Weights of a small mixture-of-experts language model, trained from scratch on English Wikipedia: 24 experts in each of 7 layers, 2 picks a token.
Below are experts of layer 10 (counted from 0) of a mixture-of-experts language model. Rows are named router (the router's row for the expert), gate (a neuron's input weights, with its number), up (a neuron's input weights, with its number) and show model dimensions 448-511. Each number is 500 + 40 x the weight over its row's rms, rounded and kept within 0 to 999. Numbers have three digits each.
After each expert's rows: a language model's description of what the expert responds to. This comes from a sample of Wikipedia text that the model never trained on.

# expert 23
router:547480509533494487513517496516517584488489559544511482469522589489458626510497549517473539447492534506497494468506493509556490492459504466484571540498485508514504569437506399532491476489503489
gate0:584464483560531516537507437530546486436575481526526459532470447502444484438473483492502549481457522495491581524480453526473537471519489439536561524507499458474486565469553462576488533489535501
up0:480506503520497474486520489488468471443562549531526526513505488569405485484410498487513563480492546487545480498412505507564552521515547471509509529539465467463527502452538510521486507484551490
gate1:519527516456469534550492522489498512521542471456494514458445470521521525555434508464548574449485473517501483512476442524530475498475468514492596561554617532558456471466441492516525441516510515
up1:468492470491428441504431514553481473542527535462504536490411459418499412557534500496497434451540515516480501559484425476540460388443466541529457472521469505431514496493549532489495518474534518
gate2:508485465510559474504438572496478534535428429503441419569536537543443528536464506569488521435531538509494481476529422462504514570463452488493476512469481516507553486509425415499464484455543472
up2:554460545519456410526493503490556516549498545400499495409472450494475528600550523489513504471487542503508526497517492507447561528574508509515484490497502525464450521504482532438520409502411464
gate3:492516466508501585517590517518476465491476566489515583436459537481529547515455415508511469545467438450434473549463547517427415484546493487417432544476453497475493498519471495514483559555527528
up3:476581594522478421472534575481528505477526545523472449564517465504496414449510482431505533495531418444436482475522438516497435496496517498465479494493454494451475465505527496572519451476540429
gate4:481502476499472463483490501446509476540476489517448513491427551510435492472518393485526534482470521504495428478490509422454494528505570509503508474466467517443483532453439506455505497521482511
up4:505578508497520453476557495517499516486461506502475482478528573455452493484459503458501479516418478500503517573494571509529439461465484501521645447522544492561446494493492470490581530443564517
gate5:454443487501525502494502562499507471457497577519525501456503527517447495416554506474550471445505463467516495513483459548601507472473521503500529490502533492454529474533542417491464518493486416
up5:466513501478545515479482449438525464560516538476451528567467477440514566526475515569530452521458486455442525445474461468571431496567509509519514497452492451500505542544519501482533515532534586
gate6:522437395505449455506403481544492479539538502550481511531509489571440485492581486378493504583556436501507527460519466480501514548449478432535457532469545466529527468499550534480529503489480501
up6:511551519506510448495460511486468443520524494542526482495478474462452508549481469518481477460477465512487459485433410483507537485554477518445460469522475522507362482548525472520485493478576555
gate7:547514461447542436490486467464494534551508525501459455516490511488501529523513533546500522483515385557417521483463521501494545500465455536542496558495508482483489552547529510556475465456459513
up7:468455563525527459511539503527437471546502553556435507560499475463472439513555519460528515502446571498543553557476512483505513500500501462508550493594467481415534505474425502405502452479466567
gate8:514471480504468592493494527548557491419517505417495501519474450458460534485537477536435524566477459549514469474578508483480562497558494490517504483525570481529476504508457493481487525427485570
up8:507503507541439505536420507426395434435484500441542435448538503471463471429507478528555464467521529470469493484515509476460533534522434522552472480527541520547522489472549489503555520429557516
gate9:485428543464473501540515531492479517525459495524505502496490524493518569529524515496491491525506530526476518576507507516563510485535483405453514532510581520500474560500497544350390438512466463
up9:428473467483487464595481557506549478479494529526442529423503496503521489527567532518508545445544481481457554538447471495559557547552460508549508516477590521549516472485556474477488520567522490
gate10:558477470491495473522543509391415505530471567545475480522482513420472482440496474503510524546514510518527477537452471517533493474516517506489563519553571424539546461553452477523514518496499532
up10:417551422520525493521546534505460438462454473474486488529490474392471501503452500561495476473457587584509495506534468495451498500461537483489504408502464517510556459569517497519546551504528495
gate11:542538500507475563538526504487474459445494562516475545492477442493552531550497549549492547532481452560546481497488483464446495500496467594469551590471496581495530498505538525493488561498512413
up11:572532507521557597538534488558470480463525529535518497498528514492544584545514548535492593521462517570561488508431476501443478448507471626502515575451480607487535505552525535473507546504501503
Description: Pipe separators starting or dividing table rows, like fight records and election counts, plus born, aged, Mc, Animalia.

# expert 21
router:477555529540561509469446440469538529551494546508508482468519529466541461545467568509488526413490554509487422497496435448489525494495514449529593618569453503539493520512524539543507554444411469
gate0:461507482578493523460547428461526540557520487558546492470494507428475432524526467460522466487553490564475498516525537466574425491481460503535559523556456555499540546473491434491566430461458446
up0:542566493481550461509436514561564529531450501542475521454549539539509516428434496563550485501488493495479476501464511453462552492544460457477478468487516478452490483474505531526484438595529517
gate1:479444529582576524504519467535482567545475494562520542501498527509513614570532477410502468436539513523506523498554562469484480499549601472532521572513505468479551555483507546583484571487496512
up1:515545470473458507513503518478493429489500484528504585540477478528526502534446474447542451443507511484533549487444486394408452439485526419464455536518468494525464549577554433527486520461389463
gate2:392502517504493559532562506559466521553557464510477530474421490488489512520488460555521466495390439569503537528485443467512514472515445512527533465527509503543494440493588485532457481564558434
up2:451498464471429470455501559468583455436508512453536525472418526498449463527492419533495497523476543529513518469512566478490497529516506502462457510476560544570501510516514537510532579498582520
gate3:513482549554512503479498546439442544532502504465445546473465518476571502510493477557474462555564526488493452436479480440525448532467506508436519529568523534479427454513538533559479496501532462
up3:523474449510414501447541527486513517462517479498492527501459514463533501505494547513530512533516597517473479518494482484479537530453522458471500486486515496515478486573500505452510457497514501
gate4:558477482490508494538499446518464531515462438452468505497492474473522453453495544461524442544560451467488489482469494468557512479472500482560440482551474488523485527544514485474502519454608490
up4:477492532464541500504472566481525515474549476540519544538494508490487510514461489529503502492407518508432513485478561482443483507547500539430498475515436500465499572501441509479454475498435578
gate5:466504439462416502466462460479525480476518541486505542538531532513528548562460589506487482494534538559448457481452502424517430507508493538535500562527499501485573530489465453483493488505549506
up5:550432481467507469497496477525473493491537529414533468505474525472425545489518485535487506507486522485528448455481462539510570482461480450540504465533487492465418562508516493453485542537506552
gate6:542498481461479506488556451564475485512435449475555492500492496471482496495468481502517568566443505525463456533485464555438505491470473492517477593537427507454538522401505518532546481537499407
up6:427550528473527409457481487515475489508556516526432468514456536519502472497471520482389502463573527514530494465465530407553502502553545503551487461509484494469464568503496431499530450510529514
gate7:461498522549579497445512519473447504497464498505467508501467479458429514542473499556537428548486416574586486569512511491510506469516525519564565599501416484575459511489493482501464516444440517
up7:471452538451499476415488472502531536462492497456438461481454509443482510554503524489505432505509506553543423507530476447521522523522485481453519544511494519524516474524468500575483467491480521
gate8:450460541502527503565501526438532559521525500562548558579509501466496502512489493547627543498456444489457472509522559472509450465430460500468503464599514425594494542488491519502453455519529498
up8:472478540491513518535493503495555544542536554440419475483446467507528570543565545528525530538556531483455491535494485552543484468422488518539460513492474455483492489566499427501517498502498517
gate9:532445461499467460522404431487451498501578504513492421464511526472456474563497449436554518478497515565562449514457471460536525501441525462470555533537443503560509475482560527524547499464475513
up9:493498492499470432493550534450509479527525585484471470582497491576474552565479465483519485428412471536547453542547509466564466481447508537572528510513462475517469486500487435496535475529489452
gate10:470536479514533545460544458555496511536536510482438539468462464452536487515496525428519503465509560436483529504485438450431536551538489467489611516465540500506488491497476571456533451473496429
up10:481497505460496476459484394450398519540444568472474538457540558559487448544424507509535479491452472516510514520517551509522502523607495518511535495529459508485535510482491459454492462547586505
gate11:482496516562437475455452415508528470524469478536427605469513495463529435534440485575469481430483535509505515482492559458508459471508477422537506515581486547548534480436560542437442429491463498
up11:587537483486464496541529506547502460528451507502476522434505556443477470533505430478484540417467475427515491499481532516473554485484543510488519506509479522491569533522450526429451448547482574
Description: Colons and pipes in athlete infoboxes, plus sport and career words, e.g. Position: Midfielder, football, footballer, basketball, Olympic.

# expert 17
router:528503548509466487532522468421506488436453498564506482445522551460490519462492524453472567489436459525458461451487482480516517452461487446496507560546474451493491472550542467591466511466477429
gate0:536527537414496490493492482507560528514435516557469456505524593471523522492424522516508545528517480446490457434499528459546466508487404512515535518464501532477538506482574543561437504521482523
up0:497543533516493517490525479509579485518457465492458457515483537487503448471445523514532559558473449551501535447483553496503525577522495487545518484548447463511522540467579475513494538520398474
gate1:540523568532465451519477525491414457438489555525544536455473479508532446521472473497440506489456482477515525527549500468496572515479446456536528527460535443439411488403495500528486526504402433
up1:470457426476504436523501518519541519509518476478487506491498511482448484489512523506496430563556510512572448503408476534529527515437580501461481463487493521471466490528524574509479504529532535
gate2:580452449481507499491543455497456505567562559493511536470561548419448489465446435433426486507457453579478425561451524443496491519490517510540441452506441509464473496545543472558519471534483549
up2:460488550552496508439472514512559463474451439523424451445454520499534547521480538560487558496556541521613613466499458455534537437460502466471501550474566509545484509472472550504509515526512504
gate3:491468571478511536503505465487522532431499566471485553517547514467437515476547561467475492520424483550477479459573540491514492511502537425434523560578481484525552453586454525508442520538450461
up3:492492478508482518481409517527468527527476524456441549492509530417419467475497541498419465471502526432503470474498499475548461446548477506509494559553504513449482474517480462571454538515488519
gate4:527490503577428500468501469479473564500467539514492516499491481447524415549466500523403527514496508527527558471527579513498486504552534521481485567512479462551463472480532507426467498464461487
up4:496482470497589494452563461480521517478494535546501581544579521509499553485472430560531488482513494478484535505463510519417523462493445458519492482406541498475501498578505532518490504507482512
gate5:480499544546475497496491497509534494543458475574568486534495491446511480445536535520464452521551450624503529578498455445561513590497535463523488484525572503518516552477504523537499505534475457
up5:466495546516471502458509469512442532460490476493507543396463434407515502545492500504502459534491518454490541472473502476512633483513482488502442574484500495537481546517475554523530514541455455
gate6:497491514556455499463505420473412517570493438516483484534487468482466571542496541444502521490589513548484578465529493482494542537501491511513483558478512529496526476531472431533519496478477427
up6:525514546571479459452461518510413482568520463461546492493459482452478496552501529506577531492531515538448495529497437541536448553510481567527489546440488556526543465499470510529478459439471436
gate7:509469521495525497482473453465471502520483501515523509489440498535496522556508521499473539496532552514530483485511501449457493571515497575520493502475496554564511423447475519502503476484534520
up7:481504479518513500517523502455546430534555526510483502525503537508471481522503503460521475481464518485477508457502462495486521456513459527510492530504503466416461500515506463500463510558467554
gate8:491548476451433381527512463501497537494441473484524445461529501513551526599503445521567507514419492556513499550595480514497495456520489423576515472520476511530524474455418486575462469506527470
up8:486484549436453436499502511498518528487478439503468462448570549530593585561502482505530473520434477538516522576562484516504478483519502449571510459527458484481541489496432462514435473457539461
gate9:512509487488470462480496500442595507464608473524468485472430586430469478448496431475485525529470441503517480516504503430530506567498453468543418532512505553480429550513432567506524507538538513
up9:508475540497492469500575570426552495488547497532477530472570518444541509492478481473534461524508447555564496569455497466545554508534466488468416473460465520471445527520469545471469522508459540
gate10:518435439512438491491508505477517553446511517526490523515488531540482540541481491493517468527529487487468486547461475454472517440514516511449449546511446534492514466540462539526566456501503482
up10:457531425521519508465530513448444550490484498500538506459430477545480488522498493478458452462520576419512565543518504492508454488510530503495530536505463553514512541500484492391529536445472508
gate11:493580497475587459519548502513460545491483479494590444455457472519453466509597586507578535521573465636537497401442516523482461493481481521476457502599513418477507476556523546547449566437580451
up11:458495478576510538448484512552520502430452500491436485547451442491515458512479486445504499493506523423469543529535497451505511543527494498557534443473539558544516529501444477482547466523478495
Description: Newlines, paragraph breaks, table pipes, list dashes and heading equals signs that start new rows, items or sections.

# expert 13
router:483478559463535570483524502467523469497489487527460483463472545519543542433553521444451605497496550523536495478552487535503549464467534498485540567533468490539487598528524506496491486534475471
gate0:506490582551419570513558483524439514545459468466515553493482484503481466455503540554504555557533451455549527465500496553512511442527507537528516485529505433507506449528494541604509443529494444
up0:479490474422530492476473533536562473459513501534513526447469535482455511525445468479548487476501556502478414567531522479481464561483546487473480451490458509535543528453519462438491524434519476
gate1:511463524461529470525590499499535478504496482570527513461470469546533460538486462465488476402469596496506491520526559500505546489470498580524524523523500491458478511503541511484490516446457528
up1:536522512449483559527488538500558485511520471523501549503422432480538484463507424563476551480551480618492480483437557538525515447502558387494469473505523475474516491430518399499508487491514532
gate2:478568511484438474489500565500414561481457503547513493438524537530473451497498465502438443491507576447527537500509503541557478563451477575509494495531505540472446492450417505446452471469464536
up2:518440482480474510497545483502546498507546574443467472547499444433455473498497474499554550499526455578502318557512492471497551579517521407467480531514539459504544505502498421525484462433542495
gate3:530578534552472522488572523577518502423420539558525536486521550525510535527484409485494484532508491528481546480467528501501382476509547570506453526559526496546459466489486527410497566460478609
up3:455478535439418456524536494569451540474461489524534477458538482480583412467441591449541531508455492508516474514494426439489491511438446496530512466535525521500560484494510532531429471452506583
gate4:502358545510468482472544508538430460486460497518500485518539517539468558450459455499520518419531503532498573536557499515595453560442562471514490548501503561502503462497502465482476563382436553
up4:490410496509560500455491523473480449446558460464535575469528442455475460494535512553483551451528419481557484535523489458457408580450512447441519477606505520584489499505519505489497511468490567
gate5:443444513543456500485438507459495404468496530540487545527538557505512389496497412478565531495525526596546513488431472515515529515556476525524466597460464525492564563534580541584515496509526570
up5:442537514505555424535541464511534554539544480479500456500506487457545564471541468520490484587475429463496505500575472465476541508454507470520526466524564518485494433509375468487526372501407447
gate6:477492532475464559506457537522483514563495475583490490553562473551504517512515510543506557522492479483540555439500523591539505483499518448489551511484481557513598550434525533479517522605444513
up6:508562520456540478452446487508548528418531494527493542489482498534500489467518491477505490449528563561459476476510579501451462536497510511519461566518471567463480492552477483526518524462495495
gate7:524447459517459500485518504541507477425514531447471408490457566544519474511581465472494526539557436491461535514487566499527500561481537420477506481507454585483556588466420473462537487510534530
up7:444587564490469500534509506507434579517411564435569508562497511417488532530463559551419486440500504464546478487582553487468455452517489547448598548563536511496442481463474471464439519488547517
gate8:583493479438542531501518520527575497493509546509486440466426495434510496478561477526489515541520526548524433487526564546511516532462478472476465537542540506473547515521437479453486496547489497
up8:513395531506476569551562518484484505495501532537556493493496485470505541545487532464509465549529498535479486497519452557485456483544522541508499520471433513464543532475482535470560458501432541
gate9:478424465557460582535438412514458483524530472518494463484446497520530439548545583504494451448478484553510541479490468507455541481425444459455475497473516465454535514498587467440497498425460498
up9:518489485506492538518479465490413510490551502560440471469493484524502429504543543460404571449479519503457566475506474475444498441506391570525461465499496538493452456571556525503512552473507474
gate10:572524505479505559548457526483492478590537560491474464503470550474598480544510445559496531558495542502492534389487452440505517589562472414449501442468536468501498535524487451461525513472487470
up10:526548526474482474447549472497555515530530547451536545500569457530506462528457509545436512519471454557534425473576543522482511501553431443507523532521434568505486505520480460468532575448523499
gate11:525534539533517599460539531496441448503500505528548466440424411551493575474539516485517523523551527445504552543530422521481496484521578544523582490503463473559484522583557498439530520577496489
up11:474567436504500479529477480508495506469549469478530491497572646445495462547471518468474474463504472502446517576473452429490509533551502490479423547504518486487485493500472445575482506473508497
Description: Commas, periods and function words in running prose, especially before relative clauses, e.g. Aeneas, who; include, including, would.

# expert 12
router:507507524572525528553476522521525525506495528509459513458519562422538539473511522471460563486485458473545487557484512499462609396493536537464464570485431456529511464477478446515472469472502487
gate0:520507560508519506506494452426572479563468505465473473431437561455509374533495538476485565486487514468530515531449497500555497466466500443389504565539516446517501455511512501460501549499554458
up0:547466461462498567471499447503435560514597491491501480512464443505483562539496431533600446541511460543527499546525498460531519562562483490552500504528474595485492547477510557496492471508464569
gate1:465543420480483512523467492480522492462605473558527567450503511490553533559514552467553539515522517538534545454541520471458447426496445517464515533463547495465499446526508550496495546509500528
up1:557508565524507465493527492526482478493507519442472400517537515547455496463510497488484472473554449482447437524421525536524547607477515487520521445513433489526515481470494524426532493528512512
gate2:470495547606528547494519507540545497491513533469515477540521580456540467473533513512540478461531478469488485508478433504552531486475541501521447557516544537477544461460486519475498453504495555
up2:462494469432524526496475506481568489513455464457501536472539510506448489528515526565511531500524470501486492465460475447502517491438521487442482494540496532544558537496459458472487488461501591
gate3:434552488517567491571505545604477464530471561441515482503585540521496492419470455546477533525493451491486453509570468477556486516527565508498489488538477447585427558476459534568545482516499455
up3:554546476510511456511535478499537536449476545513539482512447505449516496534437517549485502525449494516426563507534550481489453538419524483473513539517520488517465627512455429483490431436515480
gate4:508514541553518483500449459467470451482476457488470495513452479461522477535508510483461564450408523487530508439485502522489519531549492486510510537502556524527517468505440521472433532440435557
up4:519510519428502513462496437519409579505533512485513423568504479386539524419549484471543492509455499459550466536516523575467458548516494460482483517464505381454494537491419532551570510472445502
gate5:430436526575409464504502479470458506593520556432495524570475476534524494461533476547479505467558498532492522593455445437480584543481460432529459511523509493569588545471478479480466560490530500
up5:497535508523560457486489485488489580434533477486457569528562483504511428518452523484460444511492537504521541473473457520600476565469485551482424454542490548471566513513618500498509454474448447
gate6:535554573496544433603485521534453518508462511485462531453545497452504544434442532508462469474436530487457454439521600492588494497494453439565477476461521517502602544488439430456530457482480551
up6:484539517443581470400490469509543530548535556445512525489501529608489508460431456511529478505511625448446524510442585541486437509433531483566497479571536483456519490605499556627462490555492486
gate7:454501502527521471537482545472531485566464475539501441457490528501495456447468467432522514411517547458511489485548471487544506520470513537498464483489562499482456513493516551538483519520509525
up7:479435451479562462513548548451541503553462501509513448530450512498480511563502482464472543448449592440522490551530488459556440487462472517503517479547503449449520474462556541531484466534527520
gate8:468494397536528431505443506481475444502555480523430428509508526500585490505546455496517551556506491477434496574510522409590495483432541546512467544421479542533491516592456537452519458470523472
up8:470483434509479483408414534483507410525445425525430474524426542511493522518540482467532535497454516490499451477466567508547451511473521538504492456438528511553501498517471449518490466575493519
gate9:486552470519524547480483503485501542509446575470527492489497510511458500505458502480466445507519451465500437496569485530485571407463531514536526502432515533471572505517455509479512521542458515
up9:537470504521521456529462516548537466499471477457468486533478522541519457508560541507455481551446548589449487520482492512517451612560504477523463471511527566545464431495574490499503501479487445
gate10:519452476425518445478473488452486447522523522493470576451513536498542560562543490454498541484439515580477439519505536465482551490576456448541514572444464509562575504471539480514504500543535505
up10:491523454489457494458446563487474593512514540523480545485491531476531516525536561532430449538499520532551504523472488582538566465463532564508564471431512460531494423517464524512511530490516499
gate11:537481452538539491490454500521537447475528525462502544517603521493512531514512509381526512486486476503492517479490571502571481516500545508540495463539502446540493483440501499480539494476489513
up11:499484503489473509556440503518567488509482450554516472420520488434493440510531469439429476491472546449477492492522472534531525496525537490500504460467536549444495480496555490462544541416545551
Description: Periods ending sentences or initials, equals signs in section headings like ==Release==, paragraph breaks and colons.

# expert 11
router:499555534530475554490494444495559500524504529541476473491526503483544499457580553475559537487486476568527507517524484556499588492489525464500540562509531403493523507550522472554416453457408491
gate0:464488520540521526475486474514514473478490497458455457510515510500575446447466571471595549496502480517541513498524538472522554484490559500542443518485452499424458522466425451531469429493445491
up0:466583410501456506492514455553507534486496530460543563514556548530570486491523546581513559484473479549509483474551513541548527500493507521521552495556455462453481494498439463496467514449457501
gate1:496454515493452510569481500530482535497489448480470481441517539466436502511473512479524516478556545510475548562463483469506537462521515518474514550473469467396433452556486534499425583447471530
up1:489490473563547513492528496499543450447444459529534493502425608503505522424508553528525376504494540491446521549476546462574477518455450489465432517487471562492509479563485501472463547499476525
gate2:502525504474460497484484504521544502539480408507522544488506456464511437454484418521575566450532488531437525439390427464522512533480493516553528568442504503490376507522457497574527518456528454
up2:437525506507531509496531603485508490499534558501517515483413536479478542556561469482487568477507488478496529504560521495472510513574489566516452491496584473515470465552488516539541483485472493
gate3:502479512440573479510535517471487553477513498428479484552478463551563479573507473483483523505426499528463509420469538471464470517522526480464549507473437483486525558458493490549576483493438464
up3:476491524572501447506516543547531508504532381472498519492504442469513533440547536466435417495427534442585511563547497458471545510530550542564529509519501593480471522487481528481497486504607509
gate4:531500363545494485495509534554603494519454526420501463451489562522571502514469516452468479502506477516474501456521493487500486515446530446495495500454573438458527522467528455496510474427538470
up4:478492517595540472501543494507494464496548465484521480560533598393562530448535523535484552566508479395551547463519467548557479584445493573490503483529473496474567515552469545519470494495502442
gate5:413532467546510479522452529473471477452516573502473509436501515560552527516519559478435463547447473467489491478535513487524577491541508514545492558502517476560484514522534489601547447519510433
up5:499538484567463519576535482514543496430485471514476474483522488601495516482475548523484458552477471507448565533511501548522578409487538516523498509462489479546566429502471445501499509470438520
gate6:483530507494538516512532490499538462513530475530524557492566528508423459446450435458550448460461524517496503509435457568498594529480484482495483462511567469471443453489488535515490471586559546
up6:572466559513536529533453460471543513502525524553581502533534480482485497489444472538453517566514455411523528464435488451464430524497386449529483501536524480493524478479462540518502574514545495
gate7:568489535484498470519534429540484552502518525538458445421523476426499485484520580480528452481550540516494480529575489522475485465575440463470488527481554472542505494562570490504515481384428460
up7:467539522490434495528468530443476467534511468486405473471496506574501514474467468531489407518466497450491445457495535450600544566502541489575400587537579481502426537404511544467527535500473513
gate8:514546548465586504506557476463577541520529542544539536503537517498506534515497494447483506535505523522576503506488494455483464510569461478411498580471522530464474531520500564516485533499484474
up8:503494545496482476471472496421450488505462508491436510529491498479499516487407534518518559556542454414479546467459507484473496456494413517506473516550525498498455530525521560489526491480512487
gate9:515463497455456482468518539506595472427530491609436503510539405567525451503537527483531544507490515519521495544419442498581500479439542446537500534481574476436496467493591475478527509553514506
up9:481465473552458466549478500473487547552471454472455509480493538540520423505500469456518522455532553484471542531517529507461466481524462499555487580463439521439509498531492561523487459542498554
gate10:541523445481463582511509496540421444564516522458419596518527486480587490445487470515479475512485485471486525573497503529459562509465519486494525482491510475456519495477505473490447464443544489
up10:510532527426460546544515546511423430551530579514509543473439454516492561504489489549520498512492545561416440457541502471527531467485488515477492490550483526487493543495505453455458502531591492
gate11:538537443511442545492507461478519504509548541521511489548566443524493447477532481440488502534427513527495560520527541511468438458438521483468507496534507487512581488483534514478488413538539396
up11:470557491512500538494502570501467475458465507471457506457514492507623494419458536496492475586474480502468555510478482449487562535527551516513483526475466369491517512485486534479527507477526495
Description: Apostrophes, degree and minute signs, unit abbreviations, and fragments of Slavic club or player names in sports lists, e.g. cm, lb, Gdynia.

# expert 3
router:538515583497503561528552445505503527495480473522494527413497490440516504452463479454482544507482441471560458480536424532489565574493537446512511573568454390572491535486517511490521527539506431
gate0:505482510507500516541521494510501537467434532533473549467539552465452566532587512484444452523516427516417476508438460502493607528494468509500411445479539438447517455489466505457480434488516453
up0:569559494525476504459519536557496486516474527510474518486428541501493516455500522486464483481489489472546517492444504604491551533492500501461594467553545448525467500497543495532479420503464459
gate1:559481493519510560533474504521455483567473477400505508442461518412479488457405575528532547507478426486496452475484473437466514554510443441527472521489462528435453507471509439441503459511478515
up1:455546458486502482523522537512526452520526545568555456516429537503491474563420488497501477491530497513442470548585459504537426513465580529566546411518473480545534486462541491525497409501578526
gate2:483525473444474501530516468489449446439541514476468518510526520519538484465489446525460606548552518486505489463497563515504485534567543481545509543563453523572502416392505509436552460494521530
up2:491578464555524511568481523443473492521561516525549423501505481545554395467462486525525417472528435538527508586484499530484514471518446492529466468524509474460567545479549533497500512532552431
gate3:406522572513475504383531520516503536497537508530520500528472534485467518559548461567456443488574466473479525451509517535479510555451527476535412594524482458528492505467499485473460556493444548
up3:466543448509486437471484485487499511542528487541536508542466559471501474584492437536470440512520442452410480478481468554428489575481492425520467530531479503528476536512490508494469521556495450
gate4:517490507505549451499545444510489511400516478515466570514498517511491575551456549524464504531490510455544488442520462462497551461488580441489476521473480522534597535553498492442497503511510517
up4:459472500451567532495504575468511478555496444556504426504494504528577483503510553556465475511490507504414472508496521517475461513497471487543474448500519451436454526509550563588541526519509549
gate5:479471507488504573540493516584542616590495468497504451461451576460453511508520505519544497481516522512472575508522502535471494500500523467492506490567517476520489499461438585448465551480525498
up5:441409558505510541502510570495517559546486488529495509465492584506480442510543543484476443500517551470462562501427595517466536516500519515499493453533530460531526517482476515479481503514544495
gate6:546503529455479461444466509582461510494486542486472536509542502513472491438462494523533495466528549574473488480472483482552448538478545484500404507481515533471542480472439479514511531540503554
up6:472474485479512477456507490418494494492503477542456495511509536472498509483518465551442472488449508481522464445526473503490497505467589457517400543516536522471463397520533405461446474522519524
gate7:502487533481550477523502516478492454445550431492507516505492531485538443410533494500477475476453507460439529459548448434458562519515472486491461531470489586492496515447479538503503513471537513
up7:470491531483534536420501490504556433511510462417514490462476584448481475453413427444473541484513533447512555515498455469552495505466525481510520482505418579487489510431501536482486545442534450
gate8:466478546518555595483497579473451449545497461559439547378486485598478475412488442493506522430471464537551450571438502515551575546489533490500483539535493488494523532410467507524454478565515424
up8:508516409459487488519559508503500474529463527499485480536540539530521509557502462476525463508489527524483482453540484487543475553509511502566473505540445438467571495492513486522514548493442504
gate9:510482481539527457481577526496563515447443468580510534443564524496478553474465424536506494508432515432515549518512542491500562473442553480590503522459466442520585532521529494490461531552508470
up9:530460545546518529531489515528521576488498478518452519466439522466545499578434487454467519497540457514532447489465536457479528465454431498467471530514442486504492499527501566469555560419444491
gate10:608442483480510477516589434530557488494477497544584438577502551527524479461555455512486544479491472427441498471501508527477486483509464408476545478548493518499526512524480454538535427505508450
up10:473497433523494524503515508483531596496529559550364498593474530514498502474582458489570515533513463487519426529482496517467538520435567542434438555511573523432436497414533434532552505458546505
gate11:518554512552513502488473578501522471538507450474483467544461544500548535518508522489529515469538462480486501450549491520471507484493503508528477511546463517414524526467459516535529497483447495
up11:547500474551588483552469547451423539476495452509525527454456533489448551522553558473527493529497465518506523488487591541514508473524519525532521470489521427507479554549433598573483522483517565
Description: Number pieces in years, date ranges and decimal coordinates, e.g. 18, 185, 19 in (1801–1822), plus La and St.

# expert 9
router:486503498438460506544488453410495519469519558538586481483432522516444549473477532445482484505453504536454464490570449474539528445471507465449514569497501498548502521499458509581477498490464477
gate0:449551523501454468435573533547523633538528508501496579547522535499514553425482521470436477528533481534487441481529541440526523520514618497488461434518497532490493524519456521515529548528480416
up0:495592475496453442465520487516520539508435452529463535478480540541482541508515519439521586523517395495441583458558496544513491528543513443470552545480507472552498534517520470550469562511478412
gate1:530533518499500537487433491510504525426570450524451455483516467479436509551473484509490558540508505549438459464542510517464490504496474520560510453496538576547488535491388507496472495523559431
up1:527564490524486503505470494480516467462554505533538454466432574457532503505466436450515492472471505529479577497539466511467512508521471389431552505517452518563574515453479491511509591496490485
gate2:503443513548459482503485568559450470444506541562539546472492450542489470508469476517470428418546472517451464487463488464523404481504512514484501559482510547461487515424562466505517430474499500
up2:491496508521474567491485550482496451438454528465533466504540443490513456539476596489495477473497465468465483579526575510467511438503475511572524468537553474569520536486446450552473452503531441
gate3:497439492522472472485533466439466514582535506530440495479494506441478492551454509468498452421439526400448444525494519533513514496543516575590505543566521477457516485504539451529557456505578517
up3:487498512531534466505539494485503501549523506493433552512475539467494556501474474442447474475469450531476504413449569522528546556576525530532472573527458432489483551477454436488450474486491481
gate4:516526488574462485521464583443478526589503492567608530490437509520472427462528435510555431520529518491561525454519462514494517490571512507463473466456472454474475454497457459454547488503556511
up4:496501512481577547524519512380455494475520489451516529452509565483505491566541526549582478488492515522455492511450543583565531543544446480551458527478546506473537463532529519499546475463487498
gate5:508516511476470452436555469530547529502539591500481512524487467543458510541478475455442573530477495468482484487512533464421448525450570532503582521547481474452494440503524493476485568450534502
up5:425500449460456475514356447424583522473543519487549509570536512484539452533511513489491436452504487546476562572483463484445487540520415496441454484483575533469489522560547517510557415454487445
gate6:578402373512415539586508471483522493513586520525516489496486467521571491514544490498499491477411565489431468543520504507541447494504484546468494507558549464552463574542515470506515529530518416
up6:555493443481446474556470502424467477483568541418450519455461482599513558489547500556486495449486498493495476497560583529503490464462477524477429559513550411471490503586514478449562538512554432
gate7:553530639464476526509435480447551477484457526533524566473567430480542478509485543546517517478512547536538455462513514532515475421474432533506414545465470492585502505462501518519504504582433499
up7:525518512511491451541435510490477493511528493537502489431547474532472512449497504480468458485520481497516448513412474551473437555513528479465443489528592509511511468544531535462514512441485490
gate8:378491459468473557498552439527524504486481544517480520483510437483506599454533534456449480458456569529563463552467504491531481469525560495590545493454548483497468535544498552498564512461505568
up8:558461464512468499552506521470469497560545508475535467534470532519534418543518468510543483510484558500536476473475550531514501498470544467458595537446458512396564409502481432498520486514524472
gate9:575481569494462541534451521500522511513600545502459447541488490544594463580526529565497520494473546511498480617483553425459472522501518487483479507502489481523442473471471593528498487509513509
up9:514545489468569465561458478495566593501538522485491460536550480485495489520480466495490547565544464507453450496557533516508466546516523435482484480493463573555521533489472515482489500502558504
gate10:446424473488502519499450547506517543510477421483492531482468494532444533501449461461461500550482500461516480492427472573503517454512500515485471578452532496443531523577509494492521478453445588
up10:516483613530502441466540456519409507592542509497475525491548510496524582521519574557482443480526416470484446517496540494430499527481431480465560485510563518545461479475513515473452501473502467
gate11:524450499553527533513463463491494455495501528462462504491483506461507484497577479538454549482476480489518471456511461538455476448540490535476536498504465403458529497502478453496443518508460486
up11:540506420535465480510497463475510502459544497488472501566449462436519449490503572570461482494497486495495455434550514509549493493518447464466485492464425443523473463563488396473442499534492484
Description: Column headers, abbreviations and numbers in sports and statistics tables, e.g. Pld, Pts, Goals, HR, TD, Result, ±.